From a checkpoint of a small mixture-of-experts model trained on Wikipedia.
Training: a variant of Adam for the experts, 506M tokens, 5544 steps.
Below are experts of layer 4 (counted from 0) of a mixture-of-experts language model. Rows are named router (the router's row for the expert), gate (a neuron's input weights, with its number), up (a neuron's input weights, with its number) and show model dimensions 0-127. Each number is 500 + 25 x the weight over its row's rms, rounded and kept within 0 to 999. Numbers have three digits each.
Before each expert's rows: "comes after" lists some tokens at least twice as common just before its tokens as in all text. This comes from a sample of Wikipedia text that the model never trained on. Tokens count by the router's weight.

# expert 70
comes after: " |", " ", "%", " as", " −", " born"
router:482504509507498519439500479473539466481537526483477507486535455510455507515525530499468514516504517525478503496539472503508541461558507525507474523516495506483547491489486505517490493550580467521489502506523492458514515479492489491484531502522522523491514467486486494523512450499462521505454531467485493529494478528499523524488493566522517483477522462531486472483491499494475517509526
gate0:458497534521501505483542515487486456507473435514476485458506500504506492508497522515527516501506531516538467452530503466495494480495512462443489498479512507472527513532521499491583482520518507514508493442494516491489497498546508492505464502497486539485514517575498491498494488524503522483490495491490435526516501540500488473495543524553470519524493513478486484511514525532490502521470
up0:481524509504498497504512521542504519483524473499463464462493527479508476492477552526505504503482491520446505520497517469468507491527522489457464465513523521489513488473552483495521497523531468498538490505513498505531504476524507471506437491531459475441455500499533456500507502503513488501526497511520497503483510569517465525478494506494496547507515537465498472544508497508558543490525
gate1:506497487432512538449512492521477484471493493494481528490513485505512463528495501523512505536529535515565476500506491522515540490522488504469462490504506510470505494517501548517469508517499527527517540465486479562489491487533510506513515437511494471498491477502527487508501485506510458497492477513519489500489538517492489461513443476521501489459448487524474488509497493487562564465494
up1:492511490499523467488507556525479446510508532504478459492508575521486492468508471521512475495502526447486529504494454484484517483517508462465473500490470527500473550526472517514501506505530510490506509506514520512504501510541515475490507484564487470482504470566505484496519499469520462504455486498482478477467476498515503503512507514512499540470535469463496517488474505489563500446508
gate2:450560501479531540471532474462515522498502506515493512522486488487473496533508532515506497512530485497516566513511489495506545503521499471535537511493497516480489494465505466453509507506509474507529520538530510501515523465512524467483535514501503500486510500509528482484523508490521501486524509499501496499535519455506508458525447473528527497490503542561490481490508533541404511506502
up2:506526527550498542507517487484518543479477523503498493511525492469501515501511527469504464481494476550464507482490464507532511520475493542524564512476490498540471539449444520496501523516525463480481540543455465466474480504472513513538515512508486481478493518524534492482496535507537506471485478493442501479528530499528506545467477497457514502495488477490509493507524524486498490524491
gate3:483480513468528486508477471443511511470485488513494502465510555539488475502451470479522500537490523492511468461527510503513503530540477458436480529532499505508510501501466510527506514475534526522537508485524490501530464521522521512487526504515477537472477455530498478473494491528492523508459456470491487491485476509528514445502499511527522510473512473504500534499503453515526509442469
up3:466495492522557495520551489530516459528467464513483498513478480495489527533515515496483548558522500501510501507461493513476559498462530500494470488495544500511491509518522503508534491522528524469478516518489521520470477524478482486467507533518486488521506499472512477489503455501537516462506500516447485512490467471575509466477496465503459495473533517505455511523466509489476472521492
gate4:490517503549510514468500525483485474487510488499509528502491467517501508476498463475543524520507454497471516479507509506553475510424464506492506485502485512516453474494500488497481507477532515491506538493514470504528498511525479490481532492528516516477489487588491522524504468472526468457532450493469519473525552443481495509489506482466525455525526492509508510494478500496475453516521
up4:499503484490443494552502450519488513517469514500494481491481524453506510480493509468492459492462540471511534512482505499457494497496559512502505470492510468464486500492505509499519506505442537496465495522459522484463504482527520539516490513486507479526479520440531480486507547502485513493506497497528489564509493558502492501533492464544473496495483512464533504527508519508552538506478
gate5:504501476511498526455505465516503477495500476500476499475503436526483493523513509524478486500505479506503454494479477462532520473499489531486486490489515483483549475470513476523484513510486461536519502513526498496472553511539454466511485503472476488501502480510550578534494460515560503508470492501500490501537501537462497523539539477512494513520511474509486511480499478536435540517516
up5:476501478544542498498517436453516491480529481476542523470530498512507483519508495525454512486520463489481454475493460455544490466503520533483490515479523498494517546522496497499477505493497512524511489515509507449481521509469506500520475544492499545556530478527543557496502491494492493471491511480498532465503504549479524516539542474491467524511509489496501483503532491504464535527505

# expert 116
comes after: " ", " (", "–", " $", "/", " +"
router:495530467549469511474517455524488484484525480461505548530479530489473488494527501475506496496473475480520487528508506513445505531529493540520510511492477485492475486499475536512526505527538529524469448450521510496500519483505540524471497489479494497521486514519526479540517473528459438491490456484501543476509519530456523480528528498472487466509525492482488461501527497466505541479518
gate19:524507478497504448508506503509471498506507512476474459529461506501526473513485492519540492500478518529467531523500541470478515463491519479520494497521486479532456480526513518536525524535541507467491480453495511467557507508494491468525531458514544534493506536494506490486525506492454507501542475527516511510469539510524432544499479534515489515511510519515520504476463493476518446491528
up19:526515493496478458550493478520490474492520509494539481493488512479528488513473457524556548470502503515488513509487521490479484446529523507530496451486482440518479485524548500556521504488491527459480505480492557489516487511501507493508555449540519508478461492508500489509487497465480471529523469509492523493428477492519499498488522530487493512513489487509529495488512452513473512507534
gate20:512536497489469470530524478497462513511474497503512516533479511534531503478510436485518460480527479482477460518462494556495469481494485474492490507471455432498502490474502511534511513525512526461507484473520500471503502517503496515523574497535525514500493503482506490508503481473482495514516469527528536476464490497515482539500507471535519537535466552541530545471501494524498491517486
up20:498507498539517500492500491486491478489508559503483521488526492516527484508519451460475483481538514504499469495508498522526514473527493499507509524506500509511488510462499508477474507500488510471515496469517480475477531450490478555454485468477494530465590506509478505462483468525507455467525521478483528506474535484489481504499477512454547476498518566513556502467506496515504452525490
gate21:476555510514505496483481506521528488546495489527497502520505476519479491539468494523579478482494531512515498526513514470484497522506478455529503509476481512505562490505485522528526495502533513522534532490520484477509489548469497532482494490536446509480520467509506527488514471504526559509534495473516528481465486506491486490508500534481531552511464473457480491463514436490505480495519
up21:485501536474494488516489496498489476463524513457536488568509513487500512488510498476504473535479456465501463487534524545500498508529516545494484488480526518532512469460494498491514520515501457478482453539520564493523488489501503505495486499518538485541497495484488462493559551510501483523471524492483482513524476477482545534479509527533466473477474503539487493545485508472478494468526
gate22:459483485500461526523481483519526510570522469507511513477467532479468519554518482512543484455511509478528486480528462490484509502528476499526478474500503516498508535538512482468484482502488515483558483494515499516499508539483516473463433508475491487480485534509497529505460472486524507489516503516510527512459545538509488506523535521451491487504473523472508486455489449494478465487496
up22:580506499533513490545498526494472493468527516515521474475492489525514499510476480538504489517501492504512468500516478516523464488487515510528531470477503533485487468490514485539546531504529484528500565545497451504481495496479473523533563486510454487511550502532501516500528532522494500500500522523518495497510486449511495484503481477551584507527495532506508511500491490516528513480498
gate23:537541498543423528494507477498495518493453509501491498502514473513511500501504453431467500488498477516519524447472521545515518485468491515552484480442491487493488492500472512512529528506462501496471513549510495467444515478488485518499519502520479527511545511524511535507531532495494461466482538494507517486534505476496504500538512501508485467547525488464508491479537492513487480502514
up23:498521508533529523493514489524535581506437564533477521464515483445508517527496478518512519487493511530503521476519497496491517512503483490507509495505503510469484501537472505529491475484440485486493501451453489469460503485497502485540527518529488486485484533509526472477523537505505477490548540514504499521492498498502492462510496507580482465480532476517528524489518502504510468523495
gate24:504494515532512520441509484506485500483483496505517488515474512481537464499490469491548499470500453524482464486529547489480510473453524479509477470523500444540499514530531489529540463500471490458517500488468538469483520494495527558519511473510527488511524474549508525497512467520484490474475524479506540512449502502506488517465533454489526519481496510466489490485516506527542496460491
up24:498484500524511538462513496480510497475481503481520480520493522477537466494486474501548509438478479494494483494537533500489514467478498477531483447536508461525469506499492483510541470504436511448520507493465532486476550488492515519506500482494549472503517487508511523495539501527471469438493538492479520511491517498491479506460500503496505497438496540472492459483495493516533501445514

# expert 126
comes after: " the", " a", " an", " The", " United", " his"
router:508517487507490545491533524502483530508520454475474492495508522514547520481467523529506486500479473470487490489508528517504489493513459567507517451502491430462524520524520526484467494492490452504507484490499502519550490477482474497444522556464525502483480486523462513461474449499536485509508444515504530491477479486543529503513498491492486491482501476484486488468508527528509509528463
gate0:515517506521539504493515499561509503524523490530490554464532514500498487499478513490467486511508490506497498540495510521480507451509470510493512413489492528490501490531533546498521502454514484475496527512534473544504512515531476470511486454509532520465492482469495474525505530478538454501470513489524489489502506522501509472487544468470500487529465462505456526488482555502480527506540
up0:493516439522476445488486503486510496487504472468464509483492453489493515486541473499524520499535518528488545498482511466511478494533557490523512526501489502509468486486457471515519510475503511506537517534494533451544491481445492511497506577507496476529515518516530463509499499508512481496534531441496538547481496500499493492531464522530512496503545541513518505480509471498512488489518
gate1:520489488489498506501483499542473511508526463484516497485483508485479458500486459511468563501486474574477460490511521505516523506496510490504470457534500486475449461512473515514552506530503492483490495457522489523535479475514524513494482511472524522493521517497553469490485518499468502524498538520476555531489490502472491460506451481495483519509454514524508534498487486468492430504522
up1:510476449545488506499533508527497503537525471497502492487503532501460505542499500515499542502506505504452461475498508521520497541468497525470468479520491456485471472534519495512510490487488521504516495444515527515504493470563517494497509516473508527486534485467543509462513500512467491509505514512455569541494506471470490495509448504488481472473492522515510524502515462485498435528461
gate2:510516513559468496496543493467512515520507493516496444525473489460498522494484456499513548470534523458498496508532496499501541513509515516517528524492536510539517504518495509491493488475495503514539522549478494467498520512495463464476494455514479486485538519529500513500494474493462508528478484561467508466430486526483538495476488486472481497531538512500518476517461546501478522538494
up2:458477473454503531511450505524461513496470477488521536524537529529492516515542547476502491538450479516494502517469512467487436493499508489506476456536475498445518466500516513495509498530501472489503487463519513550516506525515506523503539498486533485523444475495495517517484501496501518496526512463515494527532522510531450536542508538491490509512466498494483506478516471498544477483492
gate3:477484510476520522554490506483511490505524479498508457452480509455511440493479539531513550443488538473502533524507502464488502476474512518505495483444499493498500438482487514469490501470491492513465543449484475518542505480476494510495501502481509485481541481525490513513473497482524513490478514489497542520488496502519530469500465456541503539542513534524513538509484473514472515469498
up3:512486509455507535541479501480509491482475484506529456469460501463510472506483525509520510468506530473516538527510506472481503529489528498461515486450457483520491450483501521482508496485481503510460537445472536520554501459509509482497517540499526458495533454511472462509508492507511504500509492474519513524515498518485506488511462469545499547496540519504506547508494439524469505475486
gate4:476504490490512469493522512527501509500494473474503502436502495505461495543475547519523516507500502522524502513511476513465503477534511511511514465491504494542489466490502456518461512470498481511478431540444493505491458517527506488505514504495564464533462510483547494482517510531482492512510498488513512564444481550509506457504491498486483494479496490494502459535517483503522559526479
up4:493476481484497440476511494544483504517487482484466522403507461523475491499470529521507537514538518494523492511508485492459519456524528503527485484495498488507467479509512470534469500509515512550484463523463522542525480516491516516513516510500507445522476499508564496485507509549494521517463494499499477542500502500514510438515505487477506494460501523522504473533523478488505540493496
gate5:502476469492477497467515484521488486471492480494497517476533462479534454457478470498394513526532482510545505464535543488518536475508490526456477483502499492487505545504494505513554509505500492526526456523474502507508496523515529517495501505497501508467461552501495510482471543527508520529461515520504449509524537505497494499505497458510489497466523483506492515530509512489464502490465
up5:487516520492469526533519469510482481480491490492484526520513459478513440468517494459455471519541523459536492479542516496536528513522488485484490495462521491501522529480487495484488503525521479493493474539473500528529512497505511479485501534510536492463492519485471486482526516523457545458509533536511478520496544540476504471510490485503528526467507456489491499448457494444514537462488

# expert 13
comes after: " |", ";", "|", " ·", "\n\n", " /"
router:472499491518477525448487474482523509496529491502479454513536506506472508460546531454471522481509506511484490527520454477507447514506531521532484539525460497537497486489520520511488481461524441489517547537534473505547507477481505495486490513526539507493514500484537489489526502486509522500491529526501494478522481468484550516485488445466490484471509541540457476485510490501467499511530
gate0:484488513489498503522509465518474558472503518506471501538503491493483468476517516484488554530448494512522521536479508554493506559525467482503492528513493477522453520468521496520487491493501527448522506507459576479496476479557509527513504519502497479456502527493511463503515494503473478497483521529529520517508558504506514503532497477506477494480495531518531475498511503462445527485487
up0:516500494472500493502489571524483513539487473515527476478477508537523531529500471478483474480525518486506479498479519483500470463493493521495480479538488504500505509491471504510507498516505480526498471492526487554496467511463506459501502488497480520574477526476513520476530526503531528533513494502525476520511481484520471544494520489502510569526503534523488531557446494548557464517481
gate1:522508516491522518487511518481512503498502495494510508506481488509457593542509516481490444482503492486534518503476494531542475491482465570476516520505487503507550474472472525477462517507511500505528505516520494485505537493466492468505500515526502500428498503537510523487519495482492498526496483522484491484545542483462463473489493512448495502452524496531514505546482526477452507468510
up1:517469491478530514502508509494517476486517526482521497514496503501462563544517524510479462485476474468547503505489489524520472501514466578492536529507475493502534472486465517483452517501530509527513520522523480505512543485487487480499496495531518484460503482546515532481524487478466508512515483545490501475552524476489470444489492522467498501477510515523513479542496492497456516437520
gate2:542519498445525510511515518475498500509466515459470486498512522477503467489498488528508559517510463481474480502507498522469473508497492487498478492545500524485490466538462445488487506524517491502536456514472487543523493512492538498512488501464504455513481480509497454508495557527511494480534492534499470518457513489534477493532503459495507474519506493570481485519473511435513498456491
up2:572514486472527518524482520483508478511506510446520481520515525507510465493497482545498545495518468473468477515500479481479463482497510507510473484513474526495504454555457476491515501506526505488544465519472469530513493516489528511497474501482529471510477453529487476501480559515500465507531496522496519530460513466565488504528511513481517480552491478521470478509473469479500494472481
gate3:502534527473499528461511486558540516567473500475494492541501512522529475431516500526489473528472502529498505510527510476489477530508490466504500533541489505513510505481522505511483498479500461466515509513487505502509420469512485475480543512522512514476490519500455489477487534538491506535454526508504457461472466497456525496500493469511492521492519516532493492502488517467474513529464
up3:498536531471496526464505484550527506549493507492497496546512508528531472431514508513501469530464512521512524512523498490496472537500486466511526532532491498526493526467517511505480495494481455453510497511501492499502449470518472479467543520522508505487501532518443498476503530527500510535461525494498443455473469501487545486498485460521511542493502512527503496497480499467466505520460
gate4:536492515461507511539485517475506535503494514527525517497508507490505486486489497531538525440501521501518509513489497497504517549513499509510561509520503500506542526497479519480479494529517516531488503499495484514501520499506485565508487519470465512478513528507487548492513484488528506460500534473568497493537490472535463477443448478460497512512518473502506488503518579548496526544500
up4:501459455478477511523485519457501508493513478517519474479481451478492481490517520508512515480497468482496492527513501473527496543485512509525481504494501504505502497511502509547486492476520497449523546507478491489510516457449506497508492474505493491539496492476523567511515523481523474469504512490560495561495479488525541518488486491492433465490498504482463457467535544481532531563507
gate5:527539501470479533488481487527493514520437464484463483525506489491535499495505481536523517461497542484529545470528511495476560484506508480501497470513514484520522466529466436518534518552515504492468493479451473491526463511496510519498474473472494491513476529452504512542503499490515499481508532532486456524471483550503511506553489515513475476499495509519493481513482502476482494531466
up5:471509476512463545479503491475512487521495467494524485498520468483483507503516497493487487476498509504484559467564482471511523492521522526522520501486508517533541473505478455517519510552514478492502513519484456481548508501472524506456467449511528515503531539484506551511546461454509499467511533541481486509510484540499527497531501468473497471510504475487485482460512495509459458522481

# expert 25
comes after: " the", " a", " of", " is", " and", " with"
router:511498505516490487484472498558540519491519497455481532495524524515517507507460486540543476515547486515498509533510517488515460484493519510503516508507519488494545530551499540502476486511479478548524496470505535508524467514471454535517528494463533515493497526496468479479441472539509512494475460540515498508492513516546519478531537529505482497534529499503467503511471547544477517509473
gate0:540515509530469489535454480500534470527512481484491495455469528483477452532510479494526487512498505500544509495536468467535525524478516534489488520483481492524503488511455512498498517516488518520489505497524503464524499524519495499495546490456485489499530450506514510537456532546469546519474556533503506506534490463511502486501489542513470502475494497544530519497500459493463452474534
up0:520500499529488466505511504479501514506517520492508472503465489463505455503527468468503496463501521493478530505483501444535504556480520549468539455522505574506477491528505515484567508460476501511531502492493513451502483470509516504478496485490493464504521496499492495485493566519473521521473574507513503468510529474495468530466500526469478485476468527482502497506486475473496497499528
gate1:488514495526508528548526497486498536528504468503483527500502517515531440513491468510507518480475484503491529476535502463527510485559505572515524483469467465539505496496515513482476504530494469522497511503466460503525508501517492511476468495514508527468501462536583523478465487467456490457517517478501531493499468491533534491497484515496510536512477504509517498498531499499447540474492
up1:495528534540505512484511539538527525496528505510478521543446533476538450493520523503533465497516497505494519482491541492510499530526497503464520476497565546488485494525472539484519494503486466501479487492504505521513511464508505473535514482480521497457503525502540526457480495450503522520479545512529458501494458490518509523499442522495513524523555511516470512537501504508516487497463
gate2:449521517501510509512494512446529491502506487491488510482480502516490452542447446512550487515504556500498481467509499497461471491504487486487510479491503473535485468524450516502485501509515520498505527515478487575478505486559530480512489490510537494478465515504495443517497562518527502524513528443492489502473509499476492499532511467507506533497515479525486475463510469519457525503496
up2:491506514516476502519470468533494490494474492477495477520512540474498499513544510462498497528499518496529488520482509525527557518530500506460492502504540523479501506508486530489533515497505489484499479511569493472496512526532484524463532510460477508469524452484468516487524466526460461495466476514523486524511460524543480498442522531519505493524528485446516547508461489506540458525477
gate3:491511521537527529529480502522470525534496458484508468541497523508515504527493499530502466488527505543512443531494508471509521489521532477525491483555507542482533484537501504557506502459564508471525542532529514450502504494537508491513488473524502522517490521495450469521491472526487452507493502520492509489506481523514514526496542482542493494482507480489488531507513495523457514445505
up3:538517537423496447468484506479479487492489510504491496440531463498519519467536499461496544532498496472519497484495567528502490505490489511498462494501441472499498484483522522467555504515463501540485487480490496528472507525486490487504490558483504508506559502482539513478507509499481569495495493474487521454529484465516507517514501517483531513527504497524511474490499503491514511513498
gate4:520504553538566532484544511512488547477527535550476483517522453489463542532494497510492461438495458462502442514472507534489511495483501502550518549507499510472514524494507500508504476483496496484512515496502512508484506511487506512475530525549471479519484512485539489507510490479493439499510545538497499519540509525495486508528531499476506487483508522520481545514494514532520511490494
up4:540445528530488516542511539526510560506528509501494524512531512526493517481507504501482488508521452465515492530494512450492457515504501523485478507522482491484516522510533529511513471542485535461506516482510521448513482533534486492540504526476488549466504483547465506494512509498463535494462503530502492505513514448515483485517508521493511450510491487550498500473491537500526534447482
gate5:512513459497470500517537520488467513497442481530488524537514478488453522512516460509498503508500540498550519476521511472487475489488470503518530447540506526518529512481475526477522469503509494472519469538547515533478503512495505487460497470499485485477524507484537525500504527508440521499515551493487497456460474474478487463530552513492506477512492488518485500529480477450487493551502
up5:521520500479478494477489486499511520478497492474509497460531529530472513506475485511502513479497517505531513502552518513500502465516445524551498474516505475494561490532472507496518469419461504468522513428493524486500499525466522518477490487521455531495510473510497483504464485517505496475509516493471532491487536496529540486560516528499539495491491511497484465463523519483519531503445

# expert 96
comes after: " |", ";", "1", "2", "|", "3"
router:493497530507473508467514503434529504482522500479520470495498473499507509483535512437491524503487499493480506500462449538504475505476528504502500512548494488526513488490533537491542480522485447519525534508555493479514530503485518487489495479449501491538478498480528518487516478511498546510484505515463522463467513518492551526486482468481523541454488532483452500467480479506478481556516
gate0:512515471453490494467489519479503507437501491473556477541514493505498460487497512477475470460521459498497494501482504481459503514507511516488458472496502548543501509522488499554500497468526480492520482491537485501489549509506544462474507439488477513530468473476524472534488539551482525555476516523501531495503491521497483509511509469508479514520513542527490515482489502519494462530464
up0:510483499486519516480557518508494516469520515515459498503484531474492523515536494497476465498489538533513495532510509527536503483518520514418475489542534522517544514442540509499514514523491482499493488500479517468498499513545514433493518510535518484470500522490517507483523493517497537463533509503502504551539543513501471515533511483505497535485528546483511493526444502530484489510464
gate1:514487533540474556500527498461480460479480511505503495506482499481483511474530522536516480515508559486537521496529493506494508519539465518491566511484480489499504500474516471438493500499495478491486533491512510513501500537560483496489513492475485437500500536484517523476478467553538505486511499511492474529463473507520481514491504540533515483480509507514486518503468559532462488527452
up1:511505578510528529507543498498463503497478490516489519490467519501519490475512524530524505488516532507516558451478466524470475529487491467514495505444503467490485500497535496459487483481488484460487526504472490535487529510480523500507462510469487477528494520474534532497494533527534478458510473491522460512411496495509480527517477517524518459500488489553510485483474515513511500509480
gate2:500458476497471546496491523439511512526515480474485511454491497492501495479502527531531523504522570515496497471491523551478488456514527514496487474549539511519495495521500502519497489489459501502511440506500471495536499524484485474470468546491510503534491532466536478447520531517511537508491535482514476511482484525524459510511457507507471520483510516519467515473526508535491449499484
up2:487499507495498529525491492490467501518486505515503512477489529459475448498474545560529476533550520472509500526475524521471493520500484477484492517547562491510525469512460507486474519524536455507502424503509435507493497508513511475482487501493537511520441527498517439486482521484462501475487505542519482515476494521491465491508507498507528497522487513541480471500496506505477487496465
gate3:527499497492484498517470468462547502547485478515464499485549494489517522491509482534519509513517549528489457507489489528520495469507524529462531474473529539527481455525546446505481507479531483549476526503506473489517532540460478471513531507532484500474499510520485493485468495504485476467484498503510501481448511475526482543478485485488517453495445507503486494486491518457486543511518
up3:491461516538483511489478497510480543523536492549494467501443542526533493503508521477484497462505487531481518511509497446484488534522485513494469547498473509479498536461466518472508483470488506453513541525490522513512458526492499553553500508496483493484548500523482502533534465458508505499485526517490505529503506482489438496470458481509506508491502498510522505528453527526508493527466
gate4:492498514502484491480451547477512552488494506499470467527516454518525570537528488499525493470489449551528462526512508493503472503465483500501473467465532510487485498508500494519523511466502502509516543477482496527485479513453479455514503539501499491513492548513507523509528534538524518540515499498473477479534511494502545516529503499512496479452532543506496500519510478496522473470552
up4:520480466502509513505539503552481457542500500530500526432463538494483487524503489493525467535505504489499530467538522462524527487485465496482509477541470483445503535523514496535506495519464531540478512473501528489472494485531515512539526486483501515493485461501503449492484472511448502499502460511511497540493504480471465461496489508517500450530506465517499516494507502511479533535462
gate5:495528505546485530466498493531523460475510469485490536530540442463494497505533519507479468519511470536542542479505506468501529506484505500457497488510508475485552487504514486476496502457480472476485526497489492467441527470483487503496471495553511486511500506477536491528523494510505477479561492513516496514501489504476516493542510501522505461511493492506505439515544500471461515553540
up5:518499489501479534487467463491482499564512472521450501515471474513494461551468531506474515493488547528523487496495461466531498485532510524466457500469515519501530488480537495543504471506525544462458496524521560473432529531488484486520510496526468464476497488485508529486491494495518495507502506524493535518467491495526520507523487484495476513534468507491508491502489512550478489468470

# expert 52
comes after: " of", " in", " the", " to", " and", " from"
router:536485497544486547502503506513477496527511496511507525498534508504495531488473493530543485464514458514522508475505529509504494480503473547487519536491512499508505527533529539477509498523493514503536511509507536486498483546496492479452513537442510491463497502501458518486502479506522529499526465528529501545509477488571558502517483532509528496490497509527492453547437514507480477546482
gate1:521535485468528484495525483489485474486505509538486533542504481489445498498496496510487468511471492535531476505496439523518482526524524486502526479466497476492484538498486459531491501507510518496521486481492530501503507464485559516497500489514495515494493537528505551480481502527555484517496493483578477501525537507457484460503509490503492501518511467506509501453492448430483446489511
up1:530485484490519527498517482485479526524465481465467532535476514523511489529466508520537505463507522530498490480524498539525481507496502500506504505489470454516508517517488503524493474540475490532540546452512511513514466513507545508501506478471491513498533499492511535482514479533561534551500504527565500546515530480500493490502459497471488456513539515520486460481465467499521470448513
gate2:490535517519497522495467458511496467531507513550456482542497506509514525470509482504503504494500497542523519525454492515547477544526498493462515484506504486533509526452543522541476499548497526563517532510523488501501530498476512516468516504509505539552537444465503467463514498474484499510511515498493513519481540516532493465540465501519499484513535507509525524484470525531503482485479
up2:507495521479507499508505551482473542486492537501515542478501443527465503487500517435499467577462520481514501515506509515507513496492519506511510527500498521501505480514476465456491501505485499446535469507501489495499516493497520494494487478513507466437490575526489508499516479504466502526478473498515505481529502459484496566511514522475471486493474457476501500486536525488539479535535
gate3:495510530531493463462514495507509499523479501494537508536496516528463536557492519479512500494458508486528500474513473498487505479432477525495525546526488481520514488509489460539514473471487498484481498531478514528512445427511488469476511542461518487482488528483473546429545475476517520490472493530503516476443512508505518501502485488497472485537505487493515501508497496501538504515486
up3:505480489499509499512473503469461535494549491500529511455534519515528471460517513490492484484536465465484432472515532492500491456516476517512476437466487468469552485483516488459476528496524495513508487524507491450479492516480499534506501500511492517514520447566537457532501502493507467463543504474490483529498507503481521506532484510505475519520490495552481487496492465498485508500523
gate4:472507463483449485454497486506486469505483478488482502486519505497483513511509488528511497531532447513536526522506497479498474543489475458475516493502557432504468510493558495493531488507503503506461463519445483545469495470467541506479509487506504503469482505567486502493513482496490552538492519484518487492440489492521502495518488502568486520504487513504518496515506476489481459494487
up4:496525474492498481488497463463522440514492511483513486487500515485519532465516468539513559503497448517475546493554494521474509481507459472496495523452519479491499505543510495499515480519491461512527503497504500485467502517475517513502472485516515516438500482512473546545494510560523537531478520493539486483477450499494497535488538485538517501495529521504500492524510454468499455517507
gate5:504472510519531502481478514486489484480524518524525496549481541515510516543465512475511515478467531475501517512474481502486524543482476566460506531528487499446486539526499464449493494503495521516508536486494481531513507500533470474497505500503478516482469487470444510531522454519487491547507474472494491500547530530500473550513510499489548499499513480510519547523508525521551506481484
up5:524482501516531483507518550475537511507497498509473512496486558472469501553513487482522494502488539482472494520530453499491546475487494557460544496490495480503475496529513467461500504490496516457490519515489489522506532540560447471493496474488486510485462444499466525520507451522519501517494453517503518505507518531502487501517517530486478519473499504522484510477519556547527522513496
gate6:499534521477521513538496507435499521496499467542500512477496492518547496493522486476473473496542486545517507480540503499494450484506478474516499513512454491504542470511502483497492500500519560514538514545472488473478508481501502457456497501517490503504509486495570479485497515490523519478508545500513564525506549512517497511522538556496465554494501509495479497495528514474497458505488
up6:519516503509537488482512517446522503479511450499493532514500571494501494517463521510527481499515533515468475502520481488462519464496484519455491517489475514511548508552525544491501489504468515486549491448531493502502518494526482511530513492472525502492485462493472554477484494544485522519486508534504519504500524559547499505551479531506501537485480486501451477467513480495524501534495

# expert 117
comes after: "20", "19", "18", "17", "16", "10"
router:502551499499497531477535547507488512505486485502458501504518517460477506495489505487478484495503490483481491522516461529494486496514482472514499436517510504495483496519498532537475551536551518525536477474539465533479505483542494479457505511515493533547504452490524530521509527545464517531487504526451515493498538540496516536562520508477491521533460502492465518486491475488533512510511
gate0:472495497492482520536515502498547522525486457508498482456460543476503499516474521462506517489459521510509541491464491466509480489499468481511448510516516532488465542481467485505474468485487524490484470542483523487468457519498511499493467548495485471474513502533495504473487527502516537508491464510537490479469518514556505514520447519548504460502484445510508474474494472478518515538520
up0:554474479467537485524468489450497491460514512483541523522562487508536471472480477558464509485524510501503519510499493514510489492502570514515522471512479486523463471510509487491495503490463490482526524512505458537515492478498458491472476466471514501537493457471483511486530508499489522535477528492508511526490462507499533464483505426463514494480497503489510525488501502540478503461482
gate1:477469477516491507487528515488511500451493501527530520497506493525526509470506515464480517504478527508499501549508473468541525528505489496548491514499474482494541513483484517494477482488500533519510545498509507528457517481537516494499545497513535503518544484466479501491496502499500491498517446460506490509574520498527524496470507428532466493493480410518513489461518520518507540518481
up1:485453468505489538482542493513488499475517469535475520525510494510513502475462489478444503543478467484486501508516471467488512522499491499532471493501483488489557503531500524510465498510463541530544514496492513506461490504547527452507542549537500495499504474486495490536488543517503459526493468498518508504574516524555543519512514508500516508505471463511504531483495488478516514498458
gate2:486540486484506505433515498527542508507545527499491487523527492538460487539540522514519484484530489498513479496531442485444520487525476488458524476516479495503505506469488503522473527499509487523509540513505446517495471545531531497492474491489489492496470498505522477545537498497490517492498539528490522520507527477465509497510456541471518471485502528519462445498475488458484457508501
up2:500491494456460491503479536483459505460477522496511490483462509504518483466463547483540524531511525518507495502495536509500532488506484466513513499506471508500488508466491479503503475502512474473501462506494476487454522486492499530498525488427468511507535498488472508471534487492519572473514519510515474490457524525509475486502448472489504516481500570554532473476498523464484460518480
gate3:518493500525434474527497455458510556505490480528476498460509457459546511480589484472464515512523483492532497482460524502537507497496492565528493504475509490481492491527464508519509543489477514507494512508474512461504492482511485515505505472496496495502523514473481512491497508506484491515498483493496518547541469503494527510536508490542455488507495509502526500504477534561503500547527
up3:496470515475554478497486475514524461499526532487500518553476494494520460497443537526527530500472503495458505534503470499478483512510531448490519527484516505509492504482544489515518455510515441525520510522513499509515520510523472496486493526506513484509442509465514507497520480491528523504520495495540511449453509496527435525452504511490499531502497500468473490481528473451490454510481
gate4:569529496489526528507541516512505483467516506453487527487495529517515484487453504525561526491502506497516491551524498533502507533507504473513487476506496484474476484535487489557525484499500547472520521463488492494501519479517502518551468437490498497511518495533520522484496482507516521478482485526535467476468446497508488457505482491495492475472469539502481473519540532471497500459459
up4:443485503470453497477487470510482519506458518508493551509461500497474534488541480436508502484468479488486501492447508500472508499535468531498516543467480501475507559478482503516491498528489546486457486499507511521510503523515515480507515479499504500506513523486449504510480480481479492514498524468523490522542489507441426474480519469496498512507514476473531520482438519497508511528519
gate5:490518490496473492530507500483485553492491500506467507502470483486480487517531501488479452478477492479453485523550487524503480511530515504535564498517468489469542497505462507510477529515554516506498513531497467503516486475427498517533488480549422512515522515511545515500508498481506545507487509521502554488501464479512488518531502530522493516532474535491491502452508464509510501507471
up5:528523544507502489539487491429516498463528482565528522524477495572522517507492482503497492512508516501513444467504503485465502493513482474489494509454507484485504468494523490520501481505484450489545520486485532503477489463468464491442516504485464477483520488498532488503545500496486480479529527519489496501489527519510533496492502537477495530498517567494518508507438470514498491494469